Weights of a small mixture-of-experts language model, trained from scratch on English Wikipedia: width 128.
Below are experts of layer 4 (counted from 0) of a mixture-of-experts language model. Rows are named router (the router's row for the expert), down (a neuron's output weights, with its number) and show model dimensions 0-127. Each number is 500 + 25 x the weight over its row's rms, rounded and kept within 0 to 999. Numbers have three digits each.
Before each expert's rows: "raises" lists some tokens whose logits its average output raises strongly, later layers aside. This comes from a sample of Wikipedia text that the model never trained on.

# expert 6
raises: "of ", "average ", "that ", "du ", "about ", "career"
router:554503469443492493489505483445489523484502490502555472530475507511487503478522525513493450479495510491492511489509515481540475501553472502494481520509512505518488477485480522515493516502505478505486547489427535514481517508515499508488503488522490497495504510503514499495481459489451499486564505517489497530514507511450501490438517516498510517475474529513565456501582496501462516516507
down8:526501498450516537498535542479507476497542488502535500515467538518501492480495498511516505488514496483542549516509480474502450472464496477474518460506499524530486502479513519533492517541477477466513529523441524502496479517520510491511488502524514478502511510486432504504588458499516494502523527515463496452539551531502467528468488492501494492474482479514538514501517469503489512491479
down9:491439505498505466515472541492489499515483488528493490511492497489483461523494466479497561451525512512531462464484511527527482496459518567503515461504536474498504509483492539525493496500509523487469565504543488512500490516502474462493488500498528511531507479479519491493509517505542482529455496478506478473415479496468543482529524505508515462500509513531537491490457504503491496485509
down10:525499487483470487483486509484568484510507486522501476545494505561525512541459498542544537504508519491485544506509471481488510501522480492492463501530491491514473498544496536471471475503513501470484454453517457484498526483495550497513489561542530481525506460524481481493535507521537496493446490501489533537497499481464508504482484501487492494487502517524536507498549492487472544508503
down11:492492524441509476522515513504409529467462481480487496495518460559475485492524484499511505510495490489521521436526482497548500536458508499484493449504478500484488513496511512501482464530546490515522515505465457519513506462494524495497501490516470498497529495474484485503558502560518501483507518507479498510491502489527468487531564529521486515485480492500507487489465511494474463528529
down12:464480492518545481513535504491498498471506500479497499558504519494490509487482500455495522511474511510500509553527518513450481486511513507541515501473496552482452496416510487502524483497482499491520426463477491508494490501501521481541504489508475499564489499501498504506471470459481477489478507487485468492479540513515447504501493518537504480503529533449502522502529547490544491511524
down13:520436482493449503495554514505500450480502506464527501504500482472452430512557476463508535523466478514518448466545503503531512509535483475500503493514544496471507486512482523543510518491482472479531477524511479540479501473493501529507492491487464482505521510498465511459495501495483493503541493483487496558449536509495536520478485516511510518524487519526485480502507507487478532500513
down14:531478493475497478499509497511531534494511518528518520593474551476530532495505495553459513501492519500481498512501541495524508467532544479490468487497526520470510484490472434482483497510470495488532487502497499506499506488511465490495501497496519515498494469528526517466445500474478520523481492503497506473477555474546526503513561499490474470496542490560537498538507491510495485479493
down15:485523516509535522476497478511567499513524528499574482531462522494554501523488499486490503520473506504478474482502480498498470543462461479451503478477471497533510470472481514570531497524506512493502470478511506517468517486504500505474476482476510497456504497510480468549516536505470484476474502527509492494543517488482480516449556494500512512477514470458504504525466483509508531535500
down16:493503508516510424503556484477527464542519472467471476486504512493467519479456499497474470480503491486545488529498545479504480508485450501539508512516499500501487549543506462483560467484494504518478452509488505498468509499518480520486505512541526496487475517500529496501535517487500496474479511518494493530497503476537533485521535517470506517475554495482520452467549521501486545506495
down17:476517492434537528527468473509503504536536514504453489560489459481493504505489477438477493479506517511485508557496490520505548483534456441494493482527510493500475496501507479460487518485526520478543498516476491494514517484504512500499536547486518485515469514481464532494498547492513486507550520537496495459477479502501482513554507495542510466503505491496475528463515468491504514468500
down18:502442498545510485467464510500528439468492492483540506469507506490487506502481498546526508493480506497504426516476508511484517455519526519481509467449518462477522484498452518467490467471508504503553535501489488508526495536467517510509487502495519531511536465476521502459528509500529525545438516477511482476470516491476523523519496494489491460502539531495489518520506530501530481520502
down19:523489513513474561503511491489500507471495522480506480514519473507497503493509502518480500528490534506476441440485528517483506486545563525442508496531487451487514478445475534522464555505472509554515541464502505501522509515499489503510517501499510422458533488476493480479496509506500515551454487483501508494523476511460451508504502507495508521502472482516501487535487493497500508483482
down20:508445516505488467502536476529481531501519493524478506560521471494479490513503488532504520520461506475516485467513520508515473495496492496569482512493490516484500506500459467483485507478505497535446509477480461499521514498476517461496477464464494524460534506500547498498535535455524488490450472476543522491518489498529523480497514435516511483508461502485525462531549504510540515500515
down21:494496522514459500510475458470513501505413506492472560469538524509489521521514474472551553504504480503497523561466536515468472485461500484495482474492469529515533503504479484494498483513510512522517487544464550524519484519495494529511474509453450487508517493497509498480473475472494497495509501511476507556501504513490532478475517499502513495499549452491496520527472475503496464482485
down22:483485510491515515443514478575474540542548527511490469517492474522477549530473507484521466539523498510531482483508521511494527517518445498529501512506499537479483493507539479505513492492500478493444488478494537490509484485485513506471509487464483496434526532501478465513495470529500494522516481522496516500470455488448481509492453532490512481509524524498463541495450490502514491482505
down23:539513522507508464545500521522440479512515473511495458471514470456479517495519516467466478511477494491519521514545513504506504468438497518505483514470478496510474511489536509585558531528516503495463499487446510519508499506517525502516527472488494510477488500493484482510516491502555490481510532498510493515461448527450463470493486495537522478507492474502465483544494506480508480506490
down24:521503481486514486493500452503457483505502513529530469510499512529445530499492490539452503469478526499463505500494473501483475460510464509525529489458476507518497509522521523492523508484495509492519533527506510503483454522517494523490489512471559476447505515538512524491492519500517511512479505476502581484500551508500544499504473499543494537492497525475457518423506495473511548498513
down25:503513502487485495488486523525482504505551499487521492462527489525471519518496508522482508496520501502461535501500532505515522537500446513444446494544462431512491484510516532467506495487554492496537534551472513483496496475489498497508511537498501483546512508528517507511482498483473494507566484487488497477480491458540497526515454521515500475489497476495538546491443504503444503482520
down26:519495508479494501526489558537493481494512497492435474532530539483491514510507501455452547501527498517493451536534483499491449512517468499477527499483512479500481524491487514502503517509485501509459492547555509490465503511486528517444507498475501504505481482540490517504523469506545493476464462501504535471514521482460556515459480501485503467510520505496496558492478531491508543482490
down27:544500507474489497502566507484489517480482512538476540484501508541492533483474491470520468480442485504539498508499527506519503510471494526526469503499484494453482481510478465472489483497504513507482486492463548501497476492503510535500505502404479518556507505473497495476485533423487478505532490499495478510532510510536475499524518506489487523506494556484554538518499505497477506511512
down28:465490494542490474501456528510504482528505513509457481514495459459526436495483518496507502523505479523490551481499440497479516543471508475504492514522512491471524490536497501528522474496538503490525514530514466482516496496470495457508462546483506507507511534460521522492529529509494524487481492520473510452489490523483526473459501482559494496488586524546492485501461502500504506500496
down29:477499500547484497503500458509484501486448484523522501509463530542564503488475493454511466466441489522511494498474512507483537454501512498507480512504471485487510504500542480505510515487508491519486481483520532501455492493493513496534489527543516496497461493486535502482555513489525483530532523487509574511507467475542554479538453537498497506504464499538499494542470517493516485497498
down30:442556465463502550484480496510499536514468521435527509502457516513523507484509525499471483492469507480474500471498519504482531469507433498454477505499487473475490515505463548527502517512504475510479528519518511514515520529542531509510493538493534531532486507497468526498480451435510525492503477511510496528489507494474523530508495508482542475487514469463516511485518502527464497479485
down31:544488499493490549484486503498456506500479459525523441511487483550498474502559525515513445488453525521483541554510507480489453526520468483492480506502493511534514509496499487496499507490499506508496466485496461517506574517539495520494502504522451497483486494508491505481469471497506512476556482507486495544495470497485495473458523506473518500506434510469546489530524504508529507492503